config = dict(
    n_layer=11,
    n_experts=64,
    moe_layers=[1, 2, 3, 4, 5, 6, 7, 8, 9, 10],
    shared_expert_gate=True,
    norm_eps=1e-05,
    beta1=0.95,
    seq_len=1024,
)
Below are experts of layer 5 (counted from 0) of a mixture-of-experts language model. Rows are named router (the router's row for the expert), gate (a neuron's input weights, with its number), up (a neuron's input weights, with its number), down (a neuron's output weights, with its number) and show model dimensions 160-319. Each number is 50 + 15 x the weight over its row's rms, rounded and kept within 0 to 99.
After each expert's rows: "gets" lists some tokens that make up at least twice as much of what it gets as of all text; "mostly gets" lists some tokens that are sent to it at least half of the time. This comes from a sample of Wikipedia text that the model never trained on. Tokens count by the router's weight.

# expert 10
router:57 60 77 38 77 50 28 49 68 59 74 46 61 61 60 33 73 55 59 57 38 60 40 70 31 57 63 25 29 37 47 53 70 68 43 48 55 66 25 37 22 40 33 69 45 75 56 53 50 57 31 59 61 59 45 57 62 81 36 54 65 26 53 58 57 70 33 15 37 55 50 59 42 38 66 78 42 40 69 41 48 51 83 57 48 42 40 72 61 62 56 48 54 45 29 44 58 39 48 52 58 52 43 27 54 42 29 55 58 56 47 53 60 52 44 36 63 37 54 76 39 63 45 37 29 56 63 38 81 53 64 34 41 56 27 47 41 59 67 43 17 56 37 48 52 74 46 45 78 56 52 39 86 74 46 59 70 67 54 30
gate0:32 66 24 34 52 80 76 67 50 45 29 63 27 27 72 17 50 69 61 95 57 57 42 65 51 42 39 39 21 82 59 49 51 55 54 28 49 38 61 27 49 36 46 30 41 30 34 49 56 59 83 51 21 48 60 49 44 46 53 47 50 79 60 60 40 45 45 26 61 35 14 54 69 35 71 42 60 38 53 56 23 35 59 33 57 60 51 90 58 49 58 58 57 48 44 36 45 23 75 65 51 76 59 39 55 36 52 62 37 46 38 38 46 28 48 69 46 23 32 47 31 55 55 38 52 51 52 49 53 61 53 75 66 51 43 60 52 43 61 49 30 61 55 71 51 49 66 59 45 62 57 86 37 37 46 48 39 76 20 14
up0:55 30 36 49 20 29 58 63 53 37 40 55 39 58 93 75 64 72 51 72 54 61 68 34 55 43 31 51 54 64 77 28 41 45 57 63 55 64 60 28 39 42 43 70 63 12 41 54 86 63 68 39 51 88 15 55 53 53 54 56 29 59 45 33 24 51 45 50 42 59 48 43 48 57 66 51 80 76 64 83 29 55 53 47 56 66 73 38 19 33 48 49 47 72 23 58 09 67 58 41 53 25 38 20 29 67 45 46 50 52 40 53 37 51 68 46 52 55 62 32 10 36 44 50 52 37 65 21 66 39 67 53 47 29 53 52 22 41 41 70 24 61 39 38 38 49 53 51 66 57 30 61 57 50 40 43 21 52 36 26
down0:51 57 55 44 28 60 67 49 47 59 72 50 23 43 65 50 23 60 38 42 62 54 60 47 56 51 54 16 33 62 60 69 58 63 60 57 55 48 72 35 60 63 35 57 79 49 39 64 36 41 55 42 49 41 59 47 41 43 60 67 56 37 55 60 39 07 35 48 14 30 60 57 94 41 52 26 36 42 58 53 47 62 63 39 30 35 62 66 65 61 46 43 52 68 46 44 64 48 76 77 51 56 59 52 33 21 43 48 21 58 56 46 38 51 34 52 65 36 33 47 38 55 73 59 50 34 67 56 84 54 56 63 72 81 31 54 34 61 58 35 82 79 53 34 53 46 63 60 44 57 63 36 60 65 19 50 40 30 43 93
gets: "-", "|", ":", " |", " \"", " -"
mostly gets: " titled", " Synonyms", " renamed", "featuring", " ENG", " entitled"

# expert 25
router:42 58 26 30 53 43 56 39 50 34 70 25 53 19 64 59 56 54 34 33 55 48 51 22 45 42 44 60 60 45 35 44 24 24 61 30 43 70 57 27 62 24 40 61 59 44 59 53 54 29 62 45 32 43 29 77 65 39 76 72 75 43 48 42 62 49 71 45 59 57 52 33 44 44 51 41 47 30 35 50 69 40 63 57 46 52 41 29 39 45 30 54 62 60 61 39 48 25 38 43 47 32 47 77 35 60 52 46 53 35 62 44 27 43 51 69 51 62 52 37 59 50 60 46 46 44 48 72 57 28 59 45 20 61 88 61 38 39 43 78 54 28 44 62 56 41 49 41 43 32 59 40 57 43 52 59 34 51 33 16
gate5:47 41 33 45 46 54 37 54 31 47 69 73 37 31 55 43 76 43 80 71 48 72 43 79 51 45 55 28 67 38 46 68 43 53 52 79 77 24 56 26 75 58 23 64 53 52 59 62 50 53 77 19 40 22 38 05 47 38 50 48 59 29 37 70 62 48 42 39 53 53 95 49 30 47 00 45 31 28 61 29 47 37 28 63 47 70 33 70 47 52 42 62 59 46 58 61 75 21 93 35 72 31 61 65 65 57 69 72 48 46 34 52 87 33 53 21 57 65 27 68 32 63 48 50 49 59 63 41 68 55 45 23 60 39 36 73 55 40 43 62 53 44 56 61 52 17 55 46 56 54 61 55 58 58 63 39 54 40 50 67
up5:43 73 41 55 51 50 33 56 64 32 66 53 68 29 63 53 43 33 62 44 46 51 43 50 41 48 48 38 62 57 37 68 29 75 28 50 76 38 62 47 52 41 23 35 62 70 41 42 54 61 48 32 37 30 70 34 76 55 44 35 35 58 42 73 37 61 61 32 62 64 58 38 56 59 33 41 69 13 69 81 32 47 34 42 53 42 44 45 39 62 58 45 57 60 46 51 42 28 73 28 74 39 50 50 73 37 55 30 60 63 38 55 74 45 42 38 67 55 53 48 45 65 74 51 63 66 65 62 32 57 40 31 94 39 15 74 66 50 44 65 42 46 39 61 54 50 52 53 53 64 47 24 50 55 35 43 52 40 32 62
down5:51 59 59 69 43 41 53 50 44 73 26 53 31 46 40 56 47 62 44 46 64 50 62 51 63 67 30 53 55 43 56 43 77 24 67 22 40 51 47 60 54 38 59 54 48 46 53 33 53 37 42 59 78 76 43 70 38 62 45 38 49 69 65 34 83 17 62 59 35 41 58 55 51 56 68 55 37 81 44 65 59 62 90 17 55 54 65 41 90 57 46 28 40 44 53 60 50 86 20 64 17 63 67 57 21 35 47 56 56 41 55 47 08 39 66 84 51 34 53 51 58 39 42 60 28 44 35 40 47 23 46 73 30 63 39 50 33 51 52 30 60 53 49 48 45 42 33 60 14 49 54 52 40 51 52 46 48 82 53 49
gets: "on", "e", "er", "a", "man", "ton"
mostly gets: " Johnson", " Jones", " Wilson", " Anderson", " Thompson", " Smith"

# expert 28
router:56 36 48 38 50 65 64 60 40 39 44 68 62 22 40 27 78 42 58 44 25 72 80 57 73 46 58 54 45 52 56 46 28 20 42 42 43 58 25 48 40 50 56 56 48 68 67 84 57 49 27 63 44 51 73 67 43 55 76 69 64 74 46 72 52 48 75 55 38 34 45 66 42 45 39 98 50 42 40 51 49 53 55 45 53 73 72 37 72 62 55 48 49 44 42 45 35 69 47 67 71 43 47 27 42 83 57 51 23 48 82 43 26 57 59 63 26 46 61 33 56 38 45 55 60 65 35 57 42 57 42 58 43 44 60 48 52 69 58 73 43 47 56 46 96 54 51 30 52 30 62 65 51 54 62 56 02 44 24 82
gate4:41 57 57 37 55 82 67 14 45 58 30 60 54 26 62 70 77 65 76 35 71 61 54 53 38 58 44 63 56 51 36 33 78 45 58 36 51 49 49 72 58 58 41 37 76 52 57 91 51 46 47 31 65 48 38 50 62 53 50 66 36 33 46 33 82 36 62 36 44 25 56 69 23 02 52 49 46 65 36 53 59 82 32 46 50 57 50 59 15 36 61 61 41 55 30 75 50 22 69 30 33 34 76 61 34 63 63 52 30 36 58 18 50 31 71 47 27 15 28 61 74 43 35 70 40 45 33 63 46 58 47 49 62 51 56 69 22 21 27 52 44 38 50 19 40 60 56 70 48 46 52 61 31 66 46 66 58 44 34 42
up4:90 66 33 55 88 39 80 51 42 51 60 46 57 66 50 58 57 55 74 51 14 31 65 72 37 49 88 38 53 47 38 66 52 48 38 39 46 31 50 32 38 35 60 41 58 57 76 69 56 34 56 43 41 57 62 86 53 49 28 34 33 65 45 56 36 53 47 54 36 63 26 74 59 10 22 67 75 42 89 20 25 52 31 52 66 55 59 62 47 40 56 58 32 54 43 46 38 42 29 35 53 57 68 26 70 51 54 48 61 41 64 39 38 53 41 53 69 51 39 69 55 65 54 42 61 19 44 73 44 70 60 30 48 57 31 61 72 54 53 57 12 55 23 69 38 29 37 49 41 64 54 52 65 51 32 68 36 42 18 32
down4:28 43 44 59 41 33 63 42 50 37 47 62 59 34 21 76 58 55 35 46 78 51 37 44 67 49 20 16 49 41 44 29 35 69 69 62 62 69 44 88 53 83 41 41 31 47 51 59 51 59 16 38 23 56 42 37 84 51 54 38 62 57 55 61 44 86 62 55 42 47 61 48 45 56 55 35 39 60 34 51 45 49 63 43 01 49 71 53 65 81 67 51 83 53 54 50 67 39 56 50 41 50 50 43 59 31 63 52 56 37 33 94 41 29 38 51 36 21 46 16 56 28 63 71 64 75 51 64 67 36 49 53 43 49 62 18 50 33 60 47 65 33 57 40 39 54 45 39 44 57 30 60 37 31 69 38 40 53 63 78
gets: " the", " his", " The", " this", " their", " her"
mostly gets: " this", " new", " their", " these", " they", " red"

# expert 14
router:56 40 49 53 57 34 45 43 61 43 68 66 62 34 72 64 23 57 66 31 57 47 52 38 72 56 54 52 81 45 48 59 43 26 45 61 63 46 88 52 49 59 38 50 40 25 65 42 64 15 28 55 78 42 55 21 47 56 41 35 38 74 46 40 45 50 58 50 29 39 33 52 63 80 60 56 39 35 71 45 60 39 28 64 47 25 40 72 35 31 48 40 64 62 30 64 33 73 54 60 53 55 22 49 43 77 70 36 31 51 42 80 27 66 50 75 52 47 67 65 30 38 46 59 48 44 63 83 68 46 75 70 29 73 49 41 67 75 44 74 51 54 55 72 72 50 40 64 25 47 28 35 25 54 59 56 22 84 51 69
gate0:56 59 47 58 53 56 47 41 52 49 69 32 61 73 63 28 18 65 65 55 36 65 66 53 47 53 35 66 58 76 61 73 35 49 59 73 59 43 54 54 64 61 49 38 51 53 60 51 65 27 52 56 60 49 47 57 37 32 42 71 71 43 81 65 44 40 45 37 25 76 30 70 41 45 55 41 58 49 32 41 38 66 50 80 58 69 56 54 33 70 41 42 36 55 22 17 72 61 43 47 30 76 01 60 70 29 47 63 50 54 40 53 42 72 25 47 70 64 40 45 62 47 48 62 78 49 36 54 53 22 58 47 36 54 45 64 42 60 21 38 36 45 37 51 65 55 54 37 56 35 42 56 39 38 67 52 24 36 84 44
up0:60 41 51 40 45 59 20 54 49 78 25 78 63 36 56 47 56 22 48 50 17 45 67 36 45 55 56 52 50 74 32 58 84 43 57 55 35 71 40 37 62 45 27 44 50 66 48 52 65 60 26 44 54 47 49 52 63 61 48 50 72 37 40 65 46 55 31 19 78 78 34 33 40 43 52 45 56 53 43 68 21 32 54 47 63 49 43 57 55 54 43 41 31 50 64 43 49 39 55 43 58 55 42 36 63 38 66 56 30 67 55 30 52 54 71 60 40 50 48 62 47 57 42 52 49 58 32 90 45 46 61 52 54 55 53 51 58 63 37 56 79 65 54 45 28 44 61 54 58 66 51 41 74 38 48 40 41 42 46 48
down0:35 62 34 80 27 67 68 42 61 46 49 76 53 64 55 31 57 57 62 59 59 30 33 41 50 81 60 45 35 47 63 28 49 59 76 63 38 55 30 67 57 47 79 28 86 64 28 46 58 35 23 35 43 37 51 53 74 39 36 60 47 49 67 19 25 38 25 58 31 55 61 72 62 49 45 45 44 43 54 44 57 54 49 32 37 66 64 42 38 79 45 76 29 45 47 81 58 50 75 46 51 46 69 27 62 63 72 54 41 55 85 56 43 53 46 23 69 39 57 27 59 41 51 27 65 59 56 43 55 44 74 37 26 52 48 72 52 58 18 71 28 58 62 23 51 54 58 16 44 64 46 38 16 67 66 51 25 43 66 53
gets: "ti", "si", "hi", "po", "mi", "li"
mostly gets: "si", " bo", " comp", " tri", "pre", "po"

# expert 32
router:30 33 73 41 38 41 28 41 46 56 62 51 71 47 54 57 74 68 60 52 62 71 34 74 35 58 51 48 66 77 21 52 72 61 46 44 30 49 45 37 35 53 50 62 42 50 46 38 70 37 35 57 45 38 61 58 54 87 42 47 46 63 38 25 38 34 42 44 45 36 65 19 53 26 39 65 62 57 59 53 30 39 21 62 72 66 33 51 66 51 39 31 65 56 25 54 70 64 26 52 60 64 49 54 62 35 72 47 69 44 46 21 68 40 51 49 47 29 39 77 44 36 45 25 60 36 79 50 54 51 84 35 59 55 43 35 70 61 29 35 55 52 43 45 33 64 71 73 85 20 93 61 70 48 42 40 74 55 66 44
gate5:33 69 67 53 34 41 20 35 24 41 43 35 62 60 34 33 47 46 64 60 63 39 24 39 55 75 55 54 47 36 42 33 49 37 79 47 50 43 54 48 36 57 31 56 40 60 50 61 46 69 40 57 62 63 37 45 30 19 46 60 37 55 43 68 57 55 48 46 28 28 64 52 38 45 42 45 35 37 74 76 33 61 62 32 51 39 64 63 78 76 64 52 62 63 53 51 65 19 67 52 29 55 55 46 47 29 45 35 63 73 57 36 49 68 50 80 27 72 40 75 21 44 38 38 40 41 29 50 54 35 48 20 22 40 62 51 34 69 55 65 36 35 64 25 46 48 45 60 42 57 44 51 66 57 68 34 49 48 44 29
up5:60 60 77 32 63 48 43 68 32 50 43 58 49 79 57 36 27 54 54 73 44 85 21 53 64 35 53 41 68 50 49 59 68 69 37 65 52 40 27 35 37 92 45 44 27 44 41 22 63 36 36 47 57 65 46 43 52 64 65 68 61 69 90 46 56 72 52 76 25 26 40 33 47 15 42 26 49 48 45 56 55 22 40 20 58 55 51 17 40 34 75 66 45 54 42 78 56 88 60 65 10 56 54 53 27 60 34 57 50 48 63 43 62 57 25 60 51 76 00 71 26 55 29 41 30 34 40 52 49 54 65 55 45 65 42 68 30 68 61 60 13 39 20 74 56 73 54 46 73 61 66 49 53 43 70 54 63 54 41 45
down5:67 52 34 50 58 12 19 51 37 48 46 34 53 06 43 71 53 60 28 63 27 39 61 58 60 53 42 59 53 63 40 37 61 93 61 51 36 78 87 41 34 16 26 28 33 49 55 51 56 56 37 73 39 41 41 75 59 47 52 18 52 54 65 41 30 38 40 78 29 48 49 14 33 32 63 48 68 60 38 59 39 21 55 71 58 72 58 37 59 45 79 48 52 61 48 29 60 32 47 44 72 44 80 40 57 62 40 40 58 56 57 43 60 61 44 61 49 58 37 72 61 65 49 31 35 52 49 63 34 59 63 40 53 45 58 63 56 63 39 62 55 64 34 55 51 35 72 47 59 78 61 40 56 40 57 43 51 81 58 76
gets: "\n", "|", "\n ", ";", " *", " ;"
mostly gets: "\n     ", "\n", " ;", "\n   "

# expert 27
router:35 29 37 23 42 44 48 66 56 46 51 34 36 66 38 81 60 42 58 61 57 44 79 23 46 49 36 49 31 57 57 22 72 49 73 29 64 69 48 45 67 35 37 56 25 44 49 45 53 34 46 37 61 51 26 79 39 28 65 84 36 59 62 41 40 53 45 58 52 62 80 53 41 55 68 56 65 48 52 13 85 39 58 60 27 74 24 58 40 49 39 43 46 69 55 28 69 48 70 43 48 75 14 25 33 44 35 52 53 48 67 70 29 63 64 71 50 74 65 57 30 55 38 54 46 38 59 55 72 23 49 38 47 46 63 40 40 50 46 39 60 61 44 66 53 41 56 68 34 61 42 72 68 58 51 64 35 41 66 35
gate4:62 13 40 88 55 36 31 42 51 58 69 36 21 24 30 39 47 65 57 45 29 38 77 15 33 42 49 34 46 38 66 67 50 45 69 55 63 51 55 42 70 51 50 73 67 48 52 37 84 59 43 51 42 63 86 69 47 59 58 44 65 42 68 94 45 58 62 45 67 84 62 43 84 70 43 60 56 44 37 31 44 54 45 60 35 34 56 43 43 23 44 42 78 49 35 61 24 50 50 51 53 41 62 71 35 59 47 53 57 30 71 53 28 59 56 61 48 25 46 40 54 59 60 06 69 54 55 48 23 30 54 56 49 67 67 29 55 45 43 43 62 53 67 55 54 72 50 42 36 38 64 80 57 48 72 49 32 49 54 54
up4:55 37 43 63 42 55 54 40 42 58 35 52 41 41 51 65 57 37 60 28 71 40 84 30 29 52 44 53 43 28 46 64 26 45 45 67 37 43 46 47 57 56 32 63 61 67 55 52 53 34 46 28 45 39 57 76 44 35 37 86 48 68 48 43 56 54 72 65 65 45 66 23 32 46 56 66 58 52 73 42 55 58 66 38 47 33 64 79 58 31 36 40 16 60 28 52 53 57 61 46 57 37 60 55 33 59 45 29 38 46 47 43 59 56 27 59 47 64 39 58 28 66 69 49 20 56 56 52 41 37 49 62 45 56 30 68 48 61 48 43 65 61 58 64 39 41 54 56 57 26 41 51 64 45 39 07 42 44 57 51
down4:62 46 55 52 57 68 42 47 43 71 60 42 65 61 41 49 49 52 65 34 66 71 55 36 72 60 55 36 55 62 46 47 55 55 78 75 84 59 29 36 47 53 52 57 37 61 74 49 48 54 39 62 63 18 17 84 57 43 52 63 64 59 86 44 41 55 36 59 52 41 74 66 30 38 70 39 39 51 31 22 56 53 31 26 69 65 53 54 10 12 58 81 53 78 46 52 30 33 46 26 35 62 67 42 29 60 56 52 30 60 31 64 41 48 55 60 52 22 43 40 58 81 61 54 71 28 58 44 63 46 43 65 57 59 66 60 48 52 12 31 23 47 74 52 82 44 56 45 56 35 49 30 48 68 64 79 46 42 30 37
gets: "l", "s", "e", "n", "r", "y"
mostly gets: "l", "el", "as", "is", " Henry", "ol"

# expert 3
router:76 45 40 25 39 38 46 27 59 48 53 48 35 68 49 67 78 62 56 41 58 46 48 22 81 43 54 68 62 31 51 26 64 57 56 37 49 67 69 42 38 38 38 33 20 47 51 59 45 58 30 51 46 34 21 38 51 60 49 68 55 65 28 37 36 42 48 82 50 55 44 26 46 37 68 64 47 37 58 26 58 82 56 44 55 52 52 27 51 30 60 68 40 67 54 29 67 78 76 54 43 70 58 41 37 44 18 42 45 68 48 42 33 42 52 69 53 61 64 55 42 61 26 57 63 40 35 55 41 56 85 42 52 55 52 75 53 63 44 76 72 34 70 17 83 57 59 85 48 63 63 71 48 34 42 64 55 73 47 76
gate5:29 36 55 41 47 82 63 43 43 25 63 54 69 54 40 30 49 73 24 40 58 13 31 60 68 53 56 66 68 58 53 70 47 70 34 80 59 36 45 38 37 26 53 46 46 44 65 58 42 37 38 55 59 63 07 65 33 60 56 42 49 48 35 52 60 80 69 62 48 46 67 58 49 62 33 60 44 45 81 36 58 39 71 52 39 69 64 44 39 58 35 52 46 86 40 67 84 53 39 32 47 61 77 63 27 83 37 85 63 44 60 10 67 54 45 49 59 46 66 54 42 45 42 54 12 48 47 28 29 44 42 62 25 59 57 49 56 55 75 46 10 62 64 46 50 16 46 31 64 57 29 42 56 45 60 34 64 74 34 62
up5:51 44 54 68 49 40 60 29 56 57 47 36 63 28 44 11 77 42 49 39 54 16 43 34 51 72 27 63 54 47 53 43 46 64 67 55 33 69 71 46 32 55 46 31 51 66 17 52 29 71 51 47 65 40 52 60 57 57 83 34 33 87 66 36 42 47 42 19 71 56 49 57 60 70 56 66 62 48 68 37 23 72 27 40 45 22 55 49 78 83 45 47 39 54 33 56 52 68 67 48 28 55 65 56 53 38 58 58 59 62 57 56 68 52 54 34 62 64 51 61 25 54 49 66 49 38 38 55 46 55 81 45 47 65 55 39 53 63 54 49 46 40 84 63 48 48 33 42 59 18 54 59 46 56 65 59 47 60 44 58
down5:67 47 56 44 49 85 60 43 51 36 28 61 65 51 63 53 31 54 56 61 54 44 21 61 66 37 53 51 42 52 43 48 37 68 21 63 65 33 81 39 86 57 27 63 36 21 53 42 50 57 51 45 48 84 47 62 42 30 39 43 54 78 20 65 69 59 58 57 47 21 31 28 55 30 37 70 41 85 59 43 30 43 66 62 64 42 63 30 72 74 40 38 37 71 63 31 55 51 40 31 43 35 44 36 49 45 47 51 59 52 47 64 52 18 40 54 58 46 73 70 58 35 59 48 76 42 38 44 82 67 44 65 57 43 49 64 38 49 58 49 43 62 60 45 35 52 49 65 64 88 12 45 19 46 45 43 48 59 59 79
gets: "in", "t", "e", "s", "le", "n"
mostly gets: " dog", " man", " body", "ute", " acid", " foot"

# expert 5
router:63 54 45 56 41 34 42 31 74 54 40 37 57 73 50 73 68 52 49 40 76 51 45 49 40 41 73 22 52 52 70 43 61 15 37 24 79 47 88 47 55 41 48 57 45 31 61 46 42 50 53 78 67 51 68 37 54 39 59 53 50 64 66 57 49 42 38 36 55 46 49 44 57 54 62 43 57 50 58 46 42 27 61 68 59 51 39 50 52 16 26 52 44 58 36 65 71 48 47 60 53 29 44 34 31 36 46 45 35 18 51 55 47 69 81 73 70 71 65 29 55 50 66 76 27 66 35 68 72 53 51 82 29 61 36 60 65 53 41 55 34 65 72 65 50 35 53 45 52 35 63 36 52 69 47 58 38 40 52 35
gate0:60 48 45 11 58 47 54 58 58 31 71 70 46 49 57 42 34 53 77 62 49 47 51 50 32 57 43 64 27 43 80 51 39 22 28 48 40 10 49 25 34 46 49 40 21 33 66 63 69 76 44 61 43 60 43 45 69 57 71 69 48 41 25 71 43 39 41 38 43 80 29 52 38 57 54 51 31 62 66 57 73 50 69 48 88 46 44 47 62 46 47 51 61 63 47 38 34 42 61 47 39 77 60 51 41 70 19 56 33 40 38 36 17 51 63 35 54 67 34 36 36 49 43 41 76 42 17 54 50 40 19 49 54 36 71 53 78 66 46 65 74 47 51 39 31 53 62 17 66 35 63 49 32 47 49 57 56 48 60 39
up0:40 52 35 29 40 68 65 43 33 68 50 54 52 78 43 45 48 36 76 58 62 47 44 41 45 17 42 59 71 40 47 67 13 79 65 73 31 41 41 79 22 79 57 42 43 58 66 53 76 42 46 55 70 46 36 36 48 11 41 77 52 55 58 20 54 51 57 48 64 52 73 40 43 47 29 44 47 09 52 39 71 62 54 56 74 32 61 67 43 79 64 49 44 56 44 46 59 67 33 41 55 43 99 37 52 58 71 18 40 35 50 60 58 39 61 34 46 45 55 19 42 83 58 33 55 80 59 29 27 59 28 55 55 86 55 50 29 50 54 27 58 49 58 64 54 63 61 64 60 44 62 57 55 38 59 54 35 19 51 38
down0:43 46 38 50 71 45 23 65 61 51 22 70 43 03 44 57 35 41 40 23 50 56 26 56 70 45 32 66 58 51 57 36 63 42 51 59 51 74 37 39 54 35 51 69 25 64 46 60 51 54 62 55 31 67 34 47 40 46 54 37 34 42 41 73 43 65 54 42 34 59 37 27 35 40 43 52 72 75 45 37 66 81 59 73 67 67 66 23 66 62 39 62 46 24 54 68 49 35 42 39 24 48 55 17 47 69 84 62 50 60 56 90 47 47 57 56 46 60 31 39 44 23 47 35 71 35 72 54 42 47 73 46 46 41 42 51 59 60 47 47 44 31 51 56 22 39 52 41 21 62 41 53 31 41 02 54 60 65 40 48
gets: " de", " la", " du", " La", " De", " del"
mostly gets: " de", " la", " du", " des", " del", " da"

# expert 13
router:53 65 33 20 67 30 55 47 60 54 36 43 39 71 04 53 50 45 56 27 56 41 31 20 21 34 47 27 59 52 63 69 29 44 43 51 44 52 56 60 80 46 41 38 46 43 46 44 71 42 22 45 62 56 26 35 46 36 59 33 58 53 77 44 56 82 69 34 37 45 71 61 56 48 61 65 34 56 43 63 47 35 63 71 63 27 52 49 16 24 60 59 71 70 25 39 62 62 55 54 32 67 43 35 39 63 67 49 36 44 40 52 63 49 36 57 50 39 52 57 46 79 69 48 77 39 35 51 54 38 50 46 62 58 69 64 49 60 68 85 64 46 65 50 58 49 50 52 46 50 31 54 53 56 72 58 34 80 42 50
gate0:59 47 64 36 77 75 40 46 31 44 50 37 54 73 41 68 62 48 55 41 72 60 64 48 56 55 56 38 61 37 51 23 66 63 60 47 38 26 40 51 26 43 47 60 36 14 28 34 62 36 44 51 49 55 67 58 33 47 29 54 64 47 57 36 31 50 46 30 55 49 65 42 66 78 57 42 54 65 19 58 39 66 60 77 47 59 29 37 42 55 55 24 48 42 26 60 42 44 45 38 53 53 45 47 81 65 64 53 46 58 63 35 65 83 31 42 54 46 65 57 52 30 60 53 70 48 29 91 50 52 51 79 67 76 38 41 52 49 26 13 66 62 61 38 29 40 50 50 43 47 54 56 47 66 50 58 72 42 49 42
up0:62 63 70 59 41 54 36 31 44 64 48 29 75 57 56 72 34 93 75 73 36 33 36 40 14 34 32 65 46 51 63 38 85 65 60 52 51 57 62 39 61 48 45 38 43 33 44 51 85 50 87 46 56 78 30 41 43 41 44 29 75 52 41 56 51 23 69 25 72 35 61 50 81 53 67 74 40 50 57 63 57 53 55 51 61 65 60 25 54 27 56 62 54 69 51 29 87 68 75 46 48 52 56 52 49 52 27 36 58 44 28 48 70 68 61 48 52 53 28 45 54 36 22 45 45 58 63 42 59 62 40 82 34 63 50 54 47 33 38 19 41 40 32 44 49 54 84 50 50 37 38 52 62 63 78 49 24 29 59 44
down0:55 64 87 43 46 35 37 50 79 52 32 52 56 46 60 66 64 47 56 40 63 26 44 44 42 54 92 62 67 18 58 65 56 67 58 53 53 46 58 52 43 54 56 76 61 29 38 52 53 44 56 74 40 35 51 39 43 37 32 42 42 29 33 44 43 30 56 42 49 57 72 47 44 50 43 59 71 65 45 42 59 55 49 59 72 45 68 76 42 47 53 49 40 66 40 58 43 63 62 37 53 29 75 64 42 60 33 50 30 36 49 51 37 48 66 45 61 17 55 27 38 35 74 39 29 52 49 51 41 55 69 41 46 18 99 48 62 79 43 54 46 25 30 63 91 49 50 78 26 59 24 28 79 35 41 23 68 70 55 49
gets: "ta", "na", "ca", "ora", "da", "oma"
mostly gets: "ora", "ona", "ita", "pen", "rou", "nis"

# expert 38
router:69 50 56 54 71 39 32 60 71 48 52 39 19 42 39 46 31 61 50 59 56 24 59 51 43 41 53 50 44 72 21 22 58 64 56 59 69 35 61 35 64 58 38 26 63 53 71 74 40 75 68 28 26 34 70 52 32 66 43 36 51 43 53 54 72 35 39 49 37 72 62 42 39 29 57 59 60 45 39 40 45 48 62 23 47 37 64 67 59 54 44 63 72 52 17 30 39 44 58 45 26 20 74 51 59 67 45 43 20 61 53 98 61 75 73 40 79 42 50 64 72 59 42 54 54 52 40 46 65 30 47 39 34 36 33 51 30 45 51 56 53 67 43 43 28 69 22 69 51 59 73 30 51 33 68 35 41 76 35 51
gate5:48 68 46 46 47 41 49 13 58 24 45 43 54 63 44 70 52 56 65 41 68 65 33 33 49 73 31 56 40 27 48 51 65 45 50 54 42 40 33 75 34 40 31 48 62 71 29 63 52 45 38 41 66 38 48 50 39 31 06 55 59 64 48 72 55 45 56 57 49 53 65 42 43 46 39 53 40 57 49 52 28 33 35 54 62 40 82 53 62 54 36 78 63 55 57 46 20 46 82 42 59 67 23 52 63 53 53 35 29 57 41 23 74 84 75 51 30 57 73 66 41 48 54 55 30 31 52 45 73 41 49 52 37 50 35 75 68 57 66 51 60 54 62 36 31 21 58 45 33 38 10 56 64 42 70 38 04 67 47 55
up5:77 79 48 60 63 58 56 31 63 09 42 33 34 58 37 71 34 20 41 46 42 50 53 56 60 59 43 33 38 83 56 56 48 49 64 38 49 38 48 49 40 51 99 45 47 84 49 42 63 65 61 19 66 36 37 59 29 35 37 47 51 50 39 58 39 28 58 55 47 56 46 44 64 62 62 54 43 35 51 71 39 40 48 52 66 45 63 58 41 30 28 50 66 40 55 68 69 47 24 69 27 40 51 64 36 74 32 29 52 41 66 33 47 45 39 63 54 78 72 68 30 38 45 52 52 36 69 59 48 32 61 54 60 39 25 57 65 42 63 45 51 42 13 50 60 56 50 24 39 43 50 31 53 54 81 44 35 50 76 83
down5:51 27 60 35 54 28 29 62 41 48 69 44 41 39 45 38 30 41 42 32 27 67 59 33 69 44 38 58 39 51 44 46 90 66 20 42 65 34 30 78 87 49 41 37 40 73 69 42 53 45 46 34 51 60 35 34 58 65 39 54 64 34 65 42 34 41 25 63 44 59 48 43 76 59 54 20 50 49 43 65 37 59 41 52 71 48 36 17 47 63 43 35 60 77 70 59 46 31 60 71 49 66 79 43 58 56 42 49 77 66 56 36 64 57 22 46 28 62 44 54 26 39 38 77 74 74 37 49 46 60 63 42 64 41 53 55 59 68 22 51 65 28 25 35 72 72 38 74 78 60 33 56 46 38 56 26 59 16 41 53
gets: "-", "\n", ":", " •", " Born", " Location"
mostly gets: " Coordinates", " •", " Animalia", " Website", " Clade", " Born"